{
  "head_dim": 128,
  "norm_place": "pre",
  "rope_base": 10000.0,
  "qk_norm": false
}
Below are experts of layer 11 (counted from 0) of a mixture-of-experts language model. Rows are named router (the router's row for the expert), up (a neuron's input weights, with its number) and show model dimensions 256-383. Each number is 500 + 50 x the weight over its row's rms, rounded and kept within 0 to 999. Numbers have three digits each.
After each expert's rows: a language model's description of what the expert responds to; "mostly gets" lists some tokens that are sent to it at least half of the time. This comes from a sample of Wikipedia text that the model never trained on.

# expert 7
router:631533488495501517472505486427549443513498463555521509520479532576445537515566462517514411450479500484593405482426438479511437484441413585486505422566487499452511504590519501469546472578554443531477534510527491410486478509435477472377559530467558471493453501425463485491479468507543467490538459523460514459424524493439566450473494483359526472508512444567523502501495469567428509357608
up0:445494480504440438557517518502486536495478464469426529496491572438496416495345537533555545597474478438465570536478504430499533494533625458428501461527439517460521523479509535426510557471462505421487499453552464482504513597581566476576514492597505594571469525555507593525460543464434524494540451553597475483442508449408433461577504477631515584519523498493545538601427492472505492640465
up1:577529537505424508385440452395522497480529450488519424506380505526523503497529436563468504501502483472447518503530467577462518510469468526533523509516540465348478433589472479514543457544484493560470519488554452466616547452577479496507532493440514442436431536477394579409475588417510544491487411511473418555415469400432512568480491445487513506396565553534511495517497547531465526502528
up2:586464496483482518454524441451555463564430486521481571555478509533557501536492499601491469523479450493545406458615405529481579587461494547464410442424543472505568453614426507526462455453463434530477502531497506545557476482455539440531508502523512536509478594577540477520504543509566465367562456503633472483465542392570550529489446590516585491378537472552523447448494425558532543455566
up3:566505502542471519396467453514432498464522536470414583536523475454452462450455498556415527528534503515433635505494451535553463498427465506482503506395506470417577585497569529522533532473583495549571517535561533464468540568582506512419496521532465434501490464516438519524597535480585522452513491466534436499497458621431566447556455515472369491445403518596577507592441503548496575484563
up4:473479512427488545527386550387579432469490427523509522447541529471508440621464568468487500524446529466558357480413560464618577537575528458452538534480405554458443491475584457526471486468473504485520538507540421512594420431381570476539531481503568421491444489550482500598365498476463569518456537377543415433438462489529396535487566525552554508488544601496481495573501613414481572422556
up5:511567421511504419513472604555552456431404513495440555516447527461578514537506493475570441542416499503480491378447532542387482524458491446446453511419542495460553508523593576419530547386517434435516432520566549435557534439413435446431498540477588499381526451358489465517473508464506611472484450440556570475501471544540495468543484531555490510561550406496538514514547556483503439447453
up6:521583457499598483533520486528480489514578508508480501558560447522495485521470386479512500521412520408510486475507411459484455372529482516483538533492448485541478513557513434636535507545493481512480389499440571479408496418475428467470480518468496487434497522479542451467624585438455535571561472448552486468633468576502482594534493517568496426403514467490468486455532382438484554447401
up7:517488585472494501450431464487513570466478539517465598480428466429447491607466490594574492445551562472467505479503535530566431533461540557473528525526538495471525552512488552517526487539420479475501532514552519487520512467519496494421545512484474512615468471462478509471484534615492451400515419472549486469622549540565675500476400476540474471467454497579501559442532458630512429498575
up8:524480444461386491645554505549547425579520545582528485480629463518517436476495553508497439495509439491524508440409574563556520470536552556535452439499516495472491493496520533495529646407558630613542473500471540521450589514536537621444427528579514550478508518486497454422455478523556435374487503448496494444515567478396510477441452523461552470443528559381449470602554505548500455472561
up9:502491464456581556516492491461546578573501420494439444519550473515556555521581424521533504503460518536514413573584437499550319528584476523517500567532431538528541489590467533524636501453512518547462517424502525469490538466508454524544459546536556543548500436523455561527522473517430482451528553562556400536492609564381507538448442433433490534428520512577435602471506534514534515434546
up10:496530481587509536464480459503510465494507492583448516544429482536530484494547511466407448427477511441543478468532522430465584477473506590504424524538502498379449549553573496520477428504500466475560552537493504431415522428496510517470441469517494525531455560534437600423506525482429506506450548420482565454512444492487447464469626527479554566512520476521460591555543496402563468554556
up11:483564473561556504585530447440502426569441450457476513464551452558477532474514499537395577488515506532471500611518459475482481533540541525427517549502590653484618543495468463538504407489503562517543453484505514388422433677440439529459501514546523574471493500467461515414544612508420442507470444543558476490505498432476435507473556508451421509633562486517512480590591509500502442524540
up12:520480463554465501441483582470562569519542435540495442507427501576428439589494541472489440519556481493577442500453556485504474527481520550524467479571521503480432498526504519467522487359461543504478520484535460477498585531541489418566527525519543563417511497519564617520485512468535488439496519553417524479501465577444495475498434511565413458456461480593467567468424492534507453528510
up13:505498486516486514497550508527516545475439502494470568488540519541606447487487520443488487442556541504506526503503516515445429496486622450530455471515481434485497488534529505563501482538552485545475478612453519483504444451417429518516468551529513498535544562469452455569525474594549478580503493475503469413575485467508566468472464441600603575480475495423531451544437639451525498421479
up14:534520503559494441586447525334428528497540453465442474502490413501500499530478533563477491494450470497534379594531493494496479418434516497565478485488471469470501425516550555437548528399543405494413489506595465544441489473563453580469461552512625515496519425481440523425421540454520480442514371474418582491466553432434497520417418474455513507465423457577390517494510535651564430469563
up15:434458452499558485553505571406577417506616455562537499486500556523480519567472470420444431569535539447571486429599534478512447523454520554469571423507490529514492455435482518541530498488474521544517566479526401409662500602391504485492501548578550418521466554412505567598521540491505509544606444558502431477487550460572436528510409548415532524503539468545447440522491526486462537562466
up16:613526495493506449599475452487429485486493588571383407489447590549429469468544543455498456505402557490487500515430487522529556473470483502476505564546511526527394524494526530521552461525548468418428499523403461509474502432474481488451500510455553479462535508483480488430498560513505647486572516542588562439494492461500554431458450462479501505435434498468458451430540489470500484534487
up17:495397519520611522534472473422523492489484491490478527575568483578562465439542516504515455546431509540504426480512485514501479564480468504556556437468560393465538515561525426536468445572495499485499485522547496533464517556371461547553560546493531568464471553496508467472525437496502464460554489653468492430511515556498541463440474510460548503434467438513488507494489569466469517474541
up18:487606541530504451430453481491454539548558485466445461568447527510562580535550470463389549501476417462515507439455484467522484460506555470529549544539495426455543629429460482533499419555455483642495522430447461497539441443534533579593503470470464509510532502461594554526523454506566467589432453495391492570519499474571505564486459495412433543586348444464472464549497610496576477456468
up19:558522560540564520443526482497446431524445433526463495498510594580523501494591468510424479397447501500490443450552408526517455472518471526592480468462485514486547463556493477496490444499516490487505550507510598482444541569508504506443464477489501482538466479452561537488547474519549432567485428521492564428399528484507508519492559516542619504474427470528542563448433619482474582475547
It responds to: Single capital or lowercase letter pieces starting a word, e.g. G, K, d in dwarfs, often after a newline.
mostly gets: " G", " W", " T", " H", " K", " D"

# expert 3
router:551515425446537498498503544506531529422562525540515545530507538456506428504478438571498430513470482431503501547543591426534529519472428520559555516465437490507500528482551552473389497571451528530458534465538446503475536453474515480509583508494601485480525470431527487560557470535537578552416448470545536419407608639501496504507391454502405449512483516443572518565511556509449543549456
up0:475547557501465501455612478436498472426472549608506518525506481498507479466443529421460501488487382399526542580449431429578494456416452501491536455504502413462563510484484516489512546480522437568557493524530399536552606605469452497553516510461497571496519434554566463516566464494488505464512544581446488470599475519472581516492408528510501412480365511558515552551519476386535574514532
up1:519493516533431440500526457522515385533446501444532473479463518493481532448607496500460544407511540490495440505464501552438518474476527493500612518560484481484436528539539474447488566458487579508465563517460497476415489445488474510572536531485548471553458569480443510478493549439495460491520517478497471544408478510461553478492499512411492463473644492549534459473477510528394419440494
up2:451532533543535525594437488494528583458574514546568533463504528507471556551531450535460500423467503504543553467419605486591469526439459556541518469451496555460558529551450533422394572526419474495491520470526480503465532548455439497534555529496541377573444498468599594532512506465543475487510473581392512451509576554480510521419487521493546471503524555502482492451550523500415584491482
up3:524459638522487441531474493517534489390627431559530561530471532481607511457591431472497443468537520513485473487437541510520455514521460557508449526528449538546403576487452586476447548559448451455571612458420499553536556488429516500565491401492465441474537531434477432472461442527472402466510438492540550553492584523546524542540597534482534532576543474446509528508447502526613552583516
up4:500423453460441566575491439522513435593476474536596518476472474433487596558487503454500527476474494514524449531543451510605508521551428540415530460542463565416552424485475531469513437470572467509549497523521439558596533519494537492556516514519483498529441551492476538569451540427425540558509543560538475511540471467452443574603531548575589427514498496504543525457505475461436592501531
up5:556388436479459429534447416468537467454526424448506451529445440480510499493574574536460474485603558395610581440498469607449522541507498368557521518573568484508522514569513568559536536581558516534554549470485440504524435477547445511457444460528516486428560588381479501461563556553502504505533616521531488420478502481536515562503477564396520466561588550521507526478573462490528413482474
up6:463489516483569492449440515506522510456482621432474537492572444405529451516476535501515428529487552468490540529539512499462516432482473467553587430547540542541393488540470503544444541481502506514457480432501475507495554432535561463490511605482555422398515557487474477433554438501482468453490449606524480474467626526532319507501530494362500464549446515424583592482445526597501438469581
up7:466491515507471508475562520468490579408467508552478402474501476465435592591531508457497466565511525497445478616505541492580435441417547530470508524472547536516467552420440555405488460579541618483509614472486539479456463524590481598477531502540485437490541557487483441464501532514518585466521498522545493476436476650602476471428451513565468546481588497485501399417592477511476486582554
up8:491500534504488493503439532463625552474440540433529552461500509584489524497523472533543439569571446541417469527527526497520491529540454471554484509485546465444496480465455492582468555511495549467502509456565500574538511520535483539538533459477472491600515451483468563526476506507561497433506500523482438442447459552505399482490504483540509608413527430588569579496453492592508485497487
up9:493529545473489577558483422538517530444477502493583491577594501483564539577580422584413473486629542554454547500492521378531512508580532452541498425460488431452463501490501464455550490429523564530476501598532512518520607511505540440515540538484461415429496552371525457503553532529409457434441532538615482474546445526548468448466467519511426533454536569524505486539559520456526557513433
up10:461475515529501497510460594462471550544418490482594501433566576455504495512496484536480445567516417426494514473424583438410621440438511595515479465492453540488393463498529505553450494554603513537517469532555507535496481537516557522492521563506536446573487448448473482488524540582471520532496500478511562456524555521478457558575511423495453533490467585476576549640490484442494490526602
up11:483495542496531488442456407595508551375490499534485541600430456487435462465431524631375526442462513530537393546529468535424511526539523496465507541461400479459446456390518452491518558433425516489479571447521543504356519492460434497440534436462559465556518437452563367535592351520521431525544422419425493488517593586517570520498450417469509453462488593518540440458501510450560484550470
up12:525496541512576550523469498554624562407474458562570578535539469446517483509556485511509523509403559500528480537513435477540513498488546578549480549445487461496566518550416496467456459530540545471468468569514538548521488440526561528427481496474537506497514543494498441573641480583541572445530421457550456550540538677475572514515390468466477406424508502477448451416555532574537477530544
up13:471514504538503508545524539543450510545485539545391570590543478455514477554484487557495555474482410509417577518544504458551526470549386478504617438461413542407389483438596514476474438489421442507432442467477534542490499548408506436518665512531486545554578486414513509545557464557542521550417474523554382385469504504463494561411441481502398429478522468522550561550455444508389491412479
up14:491573509467503544511531515478477465508530546481557469474473539495449609561412448522520509540546433557462449529546554433553444455508461519553500611536487519414425560600434484540501564526545535500537512423440435553561604499437498530544609530512580468515526529477509494478519515535525547525393509463496470383473380571408521493541522476468512405488464495496537486477495534476424489479563
up15:469425474461484526502531515514506433437439478485463479494571634574406459460567526512561459499454541510517509483471553520462587523474515502435564556490521458403434559537483508521532492579437531479443439387485510537490511518461495475503474500492554469516446514437473469558463441553526455500438486396470510472500559578553493489524423554479533511511474530525539497441435503451466526500507
up16:466460534420531496449290513394437453588564507503577529517421532464564466487502498555519425602432450519464481425483497583486518543575564546497485566505481410532458527491542591446489502486420548494450430477459480471448603446531538501473461509434499505473462569498593409513490522486499547481454493596457498407566448617527505457474465474450416445447503523512426551473519461455451556510489
up17:515433516512539458474468473560485566550561512492447502531510485462576584451508411525536527493510494485578476546422594558537497441465495565616538546500418472397468573499467487560553484563400564499491507542502543467576560557475517512652454506474470571617513442458542512584453474505458545591464533472509635504559582484417497509478450436530401606452527566509508579656450504470441509516557
up18:520505446453524402486558490489464426603590561498515592394456506482431461483554434541482518476445510531480495489516573495528502441531543491579485534509430500513469461543613520535518563435517556496477523537476524516464488541476437464522449438500610521560510475443535496529571511513499515528367463524499463457586506469482469487475464500454483511497537475381460521567430514418506502533553
up19:391495566550504581503509433515525514457578526429464558500508516538470417500408536514441486561450458496395463563526555519469593534475496532534517427521444533443400513589530550489515547498554495514479498392511507540504595441482570504473599356518553542530485480480577538453454443480523504489443378450628448458502505560516438475472489487478430533449536531486533576524420469482519472489539
It responds to: Given names and surname pieces, e.g. John, William, -ić, plus syllable fragments inside foreign place names like Klárafalva.
mostly gets: " John", " William", " David", " Thomas", " James", "ić"

# expert 2
router:468469458406534535340505463535534468436555490555567421416455450457527443524490543471468475468420508446405592468504509537423514392480410482433498531499490492469544538517402540582494533441446509554487537518543524473577530444554527546469441616521509479484468405499518490529595458481465500543484505398490462501470519565494557543547384487600478484573444489543457508560505574566465499503462
up0:511438524494569583497504442504532475395558450487469539488543592554533443532464460465513519397499429505453494519466502469519457469403372488471435506454525419448390631443491501561502507482506507527455546443521521407392511528530477500554462508519422548488469516451464412500620456437495511511520415411535574505538465571446446459490459431489517498415519472460529464418425451522415494549596
up1:486540543485505494479476510567568560514505526576465433390451505511451437449477525495513480521505422502497527454514451509464393475435492436473533486490532561514523504606468523494585539477449550510476508457543572495510466500564577580555522519571539472434478511537520564507531482562541502508467467466459412447549387461595480502475448507508547491483506581420452541483478476480495498533484
up2:430448494566523443540580478562469432501492519580410436451511493477445436524492560547483576453464459494467435393424460559553494477405534442474552453500481514483554563483636500565450450434518430462603449525521510374500502502534546493456480554597484489496507477496515597536494450395500514562474491513504495441465396520414522572436508490527483466478611576506445513517505479479506480522591
up3:525535485470404387553505492445506455462461493591425483521514507519539445517572516509392494434408533420496574504520556486425539473573494501497465512458436403534488418559465555502562455440521456523559411534465468560531493512437445506408422474496463466481545470595551517455478505488496513583672500474516505449454556526458510545497436431498434568382553494458526461523440487534537457563509
up4:581450521407499519479419485513524524423502596617549531505439520503507531443505534561573468498476425482488507392531514565427421427471542483572405428482482545547415389510525536462485519463446600528582493438496514499476411452499505539478474640472512349458352499597354486612545529503492535515496456492490457466541516508441465487538492442593497456520551500478379497535431510526507485496498
up5:458465494472484436487440398466534572533515492555486522557410429503568560447472493493499529555488490462463627473504510458532450462493472559526555444538487545506564552475462497511500440547481473548472440517537506466437579534547503537439482445482496449489497535604458527656525451420502526547530435509432497476527521516502404514473396560403470504538504516549504537497427479503538554540505
up6:592457435491445439422537498568536459415522433432443608543471401452555485488477523489496497656505441511479545500499528418418496538508551501446569498497506526523569539509424460531545567424520503491484561499393510540523514493528492506494556514596522449431419526423540547516527525554494464485447577484532496461497476498541504565558461467557593489519450461516557450473523457501475542451413
up7:540530459492540422554560475452544425460506417609627381539466562508478447531443515445421474501566455513520566404561484497593553478382551614580581463443444355472511520542510451527516513567559513524456552486442601457604546452494566507427551494456552481488526572513573580412526508534476560473502510519572495516481486457458539471491545598486483492471429456426394536524401493459493551508434
up8:446520415449493486576504484532489552516545459528512499479424532516501441490395468455459512482483539552440572401479414506477467531525480509416520528514513440562491535513505556418570495512463439555498546443471475496508479516559506671531473498569532457591500422400443507519561487564610554467467505556518507443485471618512461502417531512591562494559483474493365504576566515479471497521543
up9:505436432440544476473611533431517609480491448535510556501518527463481587477497545561436526496499627459534478452514516528486412529488398518496482483497434562525444482461542495476510593556460553492556470446514407596478496486542537525558503549461571523522566596429576578535456487541534499573480436478528509572462559526481476454521497526447465567578489426467509531483527510532501489551497
up10:373490552522454565458508551442603507515536528520523481490514377553450441519457553452498482523662488471482452430529506489467522410467430586458555426502483501485582601508428511527387505487510456474499553387569554435572448551444554492558459432412563511452498462435589462456510504414527497558479556421498502522517547534455503511564542458449478507408534500549501530462488499525527450452540
up11:530561491567479432558492477539546501556500451517443536500483394560521545541417467498458538377506459457493552467500443467520485446420464469460483556540554462575451483561500496569400492499495525558546513464520481575522416507439532515453484494440560562415549488485527515433463537578508482511473542467492529409467510470520488575454468532551600461394358461491415595541480460548463513526455
up12:430498474493560518511478439536605528507372575541487457517521489496523518517457584408528521501447458476481516506474552402442519532444472569525575513550546470481506389525495497576543396494509383412504445470557604487566415608493439512506473516445514454409542481452522557473474504601432576519509522513534522515461572484491541438478555460385559545540455452501463482532482581577575415452499
up13:565495487496447496489506442503471578504469412510446431536428454457512446501513470418470497451505489554530492542500526447496527540485560453440558472504480553411478559535496541468469408533488508601473504517411465416586494636519534491442559497465544479458565548569563540424548476515498453478477439484539484504489542467577578514457571499560499500523537557547498418459492506522552457542460
up14:374491436480459518470538485448504515514492473567486516506729471603571394395457554468503489462545515408560550468491472397476469447503509543550541491540503439505511353487520436547456434521495511606422407437559500493550508419473432433548419457418428574465551507510484439575609481540463500556476458445465496468494457468494423474515469540513523520531546509461447564558508532599502476359481
up15:488496549519478511507495490547513505498539453507573462526500571508483550486578495439546444592523506421534515457508510486468501520529445447542515527455534588430534476508509397540455482507524495479544632520538505440576478510454569500494556484537512557476510509496646584586577540541532484514550678448474474582567514505502532497470458456548403529438498541598437561486555392577454464495557
up16:403461525425594551496562494461487571458561478508603402418467558463494372540472467527477461572483450498487595529532491460376421512531525463463597501506569508421530507584530476486495471445520553489473508546488510459584597518435452450419474460531542547449467451533514502454461524535447532536380453507489571519465556560521463544532451595571537509494481585534377431496532463499503444479501
up17:402516482537424481430540407478521489451578513474483460513592510460441539355451467486471511468531553530464547425452502561436568478482549535590485543543511518534496503514454493519449466442535534475430456556573518501484493440387570532554474587450512411493491488492474619477519518494474520562400430491464505490524522503500443479515404524526486557500479526475480442489494553491418570497526
up18:502538437573551481468504496498541542440547503497563423532547486458487526451564399505551633469407503460453525486478447411463504417516470461494504486520549497514551514543375608490441450526414507617481564451593605430492524484503561462476455564565463414439462543425571493562532461524452458528502423475407500494480464571433450443487392562440485480429508478461461545422454528510501493501522
up19:554497439519489554527401506635502588537495463535421513412512463500560571648590521540513491401415460525509478533422467453510512472539425411595480472520516456456435516452418581422437541499497475550543512435552548510494457494587448445440505551526489482549520465513498465508457512454508461547451507438462449376481541608441459466406486527446461478454476496508534547572529413519577464488522
It responds to: Determiners and quantity words like This, two, other, all, most, plus word stems before suffixes, e.g. tight, undefeated.
mostly gets: " This", " two", " three", " new", " this", " their"

# expert 11
router:415501521439521497550467579507548473467420470533535489438542534500626529471495496489412525529448514450501524541531458534598451482513499542546537479511426502527547605519570573538515518539551493550521418511536475504496506452552509504550503518540528579448453557603478477562536480529508631483491640466409537496496441524397554496546468450573452402591474517437503507537574490501349444502481
up0:481391455414472491455537485457523464564490523478470445453446585595530481543493473455471569512489513452539469552509406511533420548519511501580566443509482536406614397458561524472553497476449456539601523557505602474534452550461478481489468592569528547451579574491359511551451508541544552488482479511485477514458461492375504577454560517508495509424540452545464505459500533511454483548552
up1:490511578501482472462468473521556545550509600524497505473351486483524552527543511539393547413511421504410449558496456540511462464566530578587514449510453477520542528583495578532433486630476530491435470465495524493470474494573349407517502459529531486403551496465507556451525497473583598467461448535463436552499413485555537584480440426542437415485523541519525480387567430567442483487555
up2:506498432497506558441471451526496472465486383540489424588451573505506568578467499506553512525411483535471575517401541542484497543569419486477514354524424508579584547546554473536553470609484481458563469554481581494468455469445493450455487429466590493493532520517497492528478549476386432569429536460488482503528554532412457586535601563488494483464454533581481542508491467487487464523475
up3:417428516555554517466471528495471545460532489479522567421398483535540547483454481402482568515442427431488493538553482496576468530546551556503523535547554535553465547473511611532525482481545491465420472563496535510473492476548422498442440574481443458521506441586535511474495509508497450498489551392459523493514548610455597462460534484485528526497500464565510500462466522554583437541489
up4:520467458455503511500529544433518460477573537458579471527551508461485508575484412423423483573485516454497494586464472627484380510514564522493560483404449429495528546498507457577557501459460497561533526565505512558500434479525468463615571532516516495530469525546505375555476519508638531454519449556537510465462512523438535541506444441530392433456574528523435455644520494536488585456468
up5:474497519481493528380494517480551477511417478557548564506415495488454486532507510543350493508451459467373451463531454568510511486540507574520563529638521497587512551551571560387481500499400493549494575525441524584579500547513458510440567556527467505511514549606430488542528459505475493560389447456440503517483532497473582572521462554496508550563456443452463488475507440371563458488596
up6:400535540480499468481463447471453539457553440546447442459504511394531523515477473563499461435522384478509511512424439540403586483502499517542456437436569527491557438537480502637482454495531505434445443521463483494424486461550518462558507500505482559488469499467449478519571467486507521585488542539439482468593536511530530543440478538519488472499514546438454513575572449402468470497537
up7:534414463481450445496544525480488510467522608462564466520557434440471567491519529510475451502573442470451476554561497548450494483484474587478559405520443530509512453500561501538400526491471510463581445583489485512405480672503461619461464471463439452489523535527525494547547526558578500508433473439516477430503502427388452517563594465525517487480585547609431549471537496517555444454499
up8:486518541490495500546517442474543465456601540422557516590580567401458526545441524555472483543387415416417483480474434452562398427547548505497535521407531537523461462507488467478592528468464490464426520473562468426554389444486436491497458428573518494531468534500559393523517505339466476411511560557482456459506513518504481494455517538568390444572479536488460373441544467522443447483467
up9:458419488490493494552531539572537436467545465494529474475419474580494428484457571573517543526440544511472538538526461580578575517493489595446507473542513553441519512563522514507432377469531532514515559579505521493553475525388552464494525631442573535486603577458469423502504446668462556543534529558477442629555562509529563465470594522542425444469452541505445581524506407492522400549419
up10:485464511562481518570584526459533515473502475479481454429500445444504485499490509471436538443465488458554427572522410447541465435519465581599515471541564629471496589429545491436497470557476499536522535426623613613447649495522503488555573526577473511482519470511504509496526481484548631490495566504433580486514471456520480506550478499524449528536390518466490454470525495452576497587418
up11:422446549462514482481450455487566387500468581533544494502488460560457493463475456428482515487470393435527515530466484515618496485509569515585558506514459605466498519492553547466536503477491570544510464553503473497488469477414499505482495540516474472444524504556389536514481460455531541452459445476439493442440462513550532575500525451543530524502519458398469598526535537519499470426524
up12:426540470535544462496454430526454511509505476524423655524555449553546428540530449524548376457476494379474538469468482480521567492514500455531392482492616475539491521512621541478587614519526485550488450450585454510489528494479571499444426378460508517606406462433512412511540564550444478443488473432485578531453526526484508453454527428545524517470500540520461600525491379493510426505447
up13:467470528425516525543524640528496499555439512498542437574620456543517513501446489453502524584428529421530464519410526540540457506407521476493570547512498504503492494498501486539429545496565449472504571603511568583430519424527427511475480447491584536531466485510456476497493439450466548562499536462510468452518400550449514595554462537473531564445370470455466507563527466507498485554523
up14:507525439356511444563475522494548464462493476478467538502480399437459454455357474402460432536485510522535419518438432439512484446504428474493513506466428427447467473494540428511520502451460545484372509415474505470465480454464514437509534414506498453499475499518374440475437502550464445485497513584446531476592526446456550494474508464521575499564542468432590469540522498500483492464596
up15:477491480399467476455550526511559454487498492569519580556562508507464478502492516491484414403533505474562515511537504548507515484530453408415476447538486581446503473501529561506518515444495545573538515453538529549438474516493463435520521548520525478468459493566436461602470458460531601443410453406571499419568577492420542433567484480538436457634488511473493487542504485565467455468435
up16:505488460414514648607470568569538446468443491461458462494566476528552447423531489430519595532521539480470428499503475448505449459525438499516543587396478447591554586529507518613531433515510510469571511581485454618497555483558517484502479488488448566500480527526450486474469441477510518547454443307468427596592526531419530508465507492552517550491459534510521412482458476492569453530418
up17:513436402443508474462468527494445526563565498503487531519540644466499464494450466430526551515496468517443500478451454440561473530550516457429473436513547495466501506536484506522417460588516530543519542372511569649578621467392513407431525471464540504493453569508424490633447495532441487555496444474546590546479543572484685416499481545470482503549419507566518447378532468440522470510555
up18:482573482488468468454504422503588512521424529495534479419407433417507553448531524586490609634501577518494525472509428616578398449406442545409574493457526496472512495525497497601519460525584484483562473568601474454479571475502510510459535538547538482474369495466462566491523507463494547478528579487476540491440529479441401601435572549479528531510470456489523423494447454422520472474529
up19:522496414482445590465509462534548497448494521507416469506422512473522443529434515426455379459525455524446487584533416442520428524528563554499478448508487502656503536599483498563438473455545530492523480398407501536513476489527514524575483502453457534593426530496467475467474510603523555477474502511545454479517568545468488535410479489450495504484520475493455562465553506552548405486483
It responds to: Early syllables of words, often technical or foreign, e.g. un, con, Ch, al-cohol, aerodynamics, common in chemistry and formula text.
mostly gets: " un", " Ar", " Mar", " ch", " Col", " con"

# expert 8
router:528508453526440519513506546405431478516439464518539427501495530462650393479510463543493507426474620461560504511463477440519541472536487560530467557549500530518483455592536567534474549504375443485507544577547425516568519557517460540411512559505524452412544524526521482526535475490541550478533552476463510456379592436518565555543445464556505426483601415492575457506524479461427529498467
up0:528515514539498493432390555414532463474640479463515646458540509450564494485555580481601557448429541466478521481500491502508544469610541435499509426494490495514461555434481550448498596502546504488547525550577444448581537483499440500462551471510539503502468538502583550429502498457514467478474488482530503486503529342607449521532453511513460510520461444612569484449462554461582522551499
up1:462434437431478581529533525475431438437532494548534429478529483448559384444605516465521392474516457504519530542389477479525467434522534445515439526464483387531518538509560587507562659511475537441443453532482496562516557459432592561502487559485555470436564572475505456454524534540517544536462588612514397489569524496496546449493489509436562563397445460539438473445567571528447503514420
up2:461435399573516469513487442499522500507473499555512442573377460505438400508509530564497520620492503590556458557470458532545546478458527582585457476618498569464566513423420419565493505563420546447530565536548472374428437466439532560532596574547456548482481479416532474503383474509550557455487521520423536478444473428497415474532464500495484469479481503555449436455504507554516516452547
up3:480511527512411528452430548394525532548596468491473513551515527448535456512480505460496530452443524508460547486500566526531385508543463506356525501559648543543491646503503494480609490455500443461536552606543455548466458456459564522558529449535512478569557534514482357532602461473506476462459446558488521329439553525553467577539468489439506583565487498503517553528506445539498545517638
up4:454503515510458541460501443484518606539505586473547501497414449485622462500457497493510462484463506497469475518475522460627454491447564532447516477506537476651546504473542547438548484486493603587504511525553454652534412563570518428500435502546534428485532504532398424476537506575565480460470651476496385504458539485506617420454412520445408401593515469383618606544561523427506459494438
up5:496461577449448523486530572490534544487487548516491455446513462466503410613445482501489457501557466527520543540423476518546454532498371560524503541503445483495474490612574606485460487410468373464509542465492521451453511491441540511449465510619509442436498567529539544539498514482548651501524444486568538512456546559525409547500471453571433414436542407511527522596441525492521492542551
up6:477427558471520559518483455492416414468526446491492526464554548542440565408529515492475500518499486404434512490486450491571485564548492529553492448479516489501487525569435548483522547490503475463483568545523531532515532497565444506412521529600484596531576480434423509435535407610507447540550495496514452442493553530508496555483603397438414552493477457516443522417511405523493414556519
up7:374558542573471534480569529461460453545428435422506450502429464476535451462427471485503473520490513512452550565448498484550469482549543481490511566547522483469487564633460567506437545449482460495438518442526446501504529560486486420462549444430571532529569462526449476493468340455536535525386486431491512445424568507468485512464633446456465527531514480524514502523510508438606462511622
up8:438562436520502547499507484515447463502431505452537569587580469506587437400425458579569562493425521576469485416511520448470491444526397413471517406562474478529490508457449435492480401471571407503539621488542588592558458446468479500530532494434609483525288490462545491446603443452527416554552455523554479559510491440491482562470460524442494481516554569569485563550423527532409506471546
up9:499441486528492466557433440463493457515497549487421465566455558489568423502570545488496503455549529497512511460462543487457507510574535494541481480534523473485490445519513455524464408504509421568542336533532454446436531543485370481486527563487477559519497558440522576540497431518624598570548465503418485477464420511554535590551448494546498529550459491512605493504427579431473495583549
up10:577581378507447460550577433443507514440432397466558471392505365562567499476515459555497457530482551471445482522511504508510541494528365487512504440591542478505422455572467469523547460513510491610466504485485375492516563508437511519503452504523479465418508582492493535455514503528532599466478514549489545490569510417516489468421367510588511481577474482515576510512510493479452555466502
up11:409481465499501558541524566545458492474489448511546450582442556474520535494439425540509536559557591522394550463538516592510478548525440529372497524548439521562511490601474603507610487457500534462573444442545461382488572536451538560512450468511462438557570515449564506471558533522495481516532510487480537463489596393477532441519591431456523519520455533494431511475533459489542477468530
up12:489554507398488542553391491477517491461408519538434472374477460458509509522468370505516544486387536404498501462469492386483400515467496510430482467533490515459499549514592493477481461519499459486555497464466439514624465498474397464493509536424543472537490488499516462506582519551500401565477443464547623518536570376576625551440537531448552543357510419555528556516521434567468516513529
up13:438416442504594490533516484479513538543475395489541446493494481557473526488526478594451482461433545623559469452478531496550504500541481455612468530468504492561491497527545460472552402509518466467530481581541496608478506524414366537538450502472532401558572467477446511584483592533479412460442535466516420572532497438561508484564392485498657486537403526460496532502473525502516588510487
up14:451507460454453493479472436439493485441456473517510492487509546486513537470594563400539479510533383525502488597493514496516569509521476499455496512554490464454522505569580500420499532487460564500427474543490417483505521369569467576420563593608430486404571532541604496602446504451490537474450488497412543457520504428491472597477374553528554414525521499563441600472596434421433616510426
up15:504499475493485530517541417477513541396503397462424496415549554528566435449442526491443499495408495553494426475464497504548552460492489521543544517440594496505549531574535651484549574566500470540577505395530421552547492460438440452569464555538542485413423417572474499576509503451467524497517532451482514495561568590465555595502475553521547434409491491509455486492459491531452523454534
up16:430518469456464516452483450508474462524479450541452511436482421562565518470613480490543535427511441422531498520497472491497587460510512532493526573462471510498487508535513522422527550506494483475573573476573417576471511464497430481441604459500443456501485540464495534554462564560517516538477488555532530528499537438439468444456413453622555527527461499514508478520508547562405502480440
up17:417418480572491496555364554521418481512541496489457492493542551509504463505600516492492519566490547493554529562504449388496558519472488520576491433460484443479530460456477528485489490461539487509513507533473452486517483523442513488506530531508551406475487484513535508533458528530491531442539587424528446426548559486497562523513432455466486514509542446466538525484479557519360529461577
up18:566426516572444566429461563517438515541616544560442464538503492480532476488594478599491465435430489560494489489509490547480448527487568442512553521450535602514437508494540539415425502495449393517433509543516420589522511491399495591415486534465496461550544509513515486497500467480591442479524478567498489565459562507591538470569514502470619515493515493511548578620588469487480473503518
up19:541489531502532490442509414386446474520487497485542429479571471387561458376553513498506361383518553475555472503447587621478508476491518426541526499455504494486525511601502542502450597455515494574476521537474483485523525557564515524604515499468524501474487476512572506543509491446568503463539480516500538516489549417433475449529566484469438515534485454589543440442498499489542430469477
It responds to: Adjectives and name words like National, State, American, Indian, -ian endings, and Japanese or Chinese byte pieces.
mostly gets: " National", " State", " music", " Indian", " football", " American"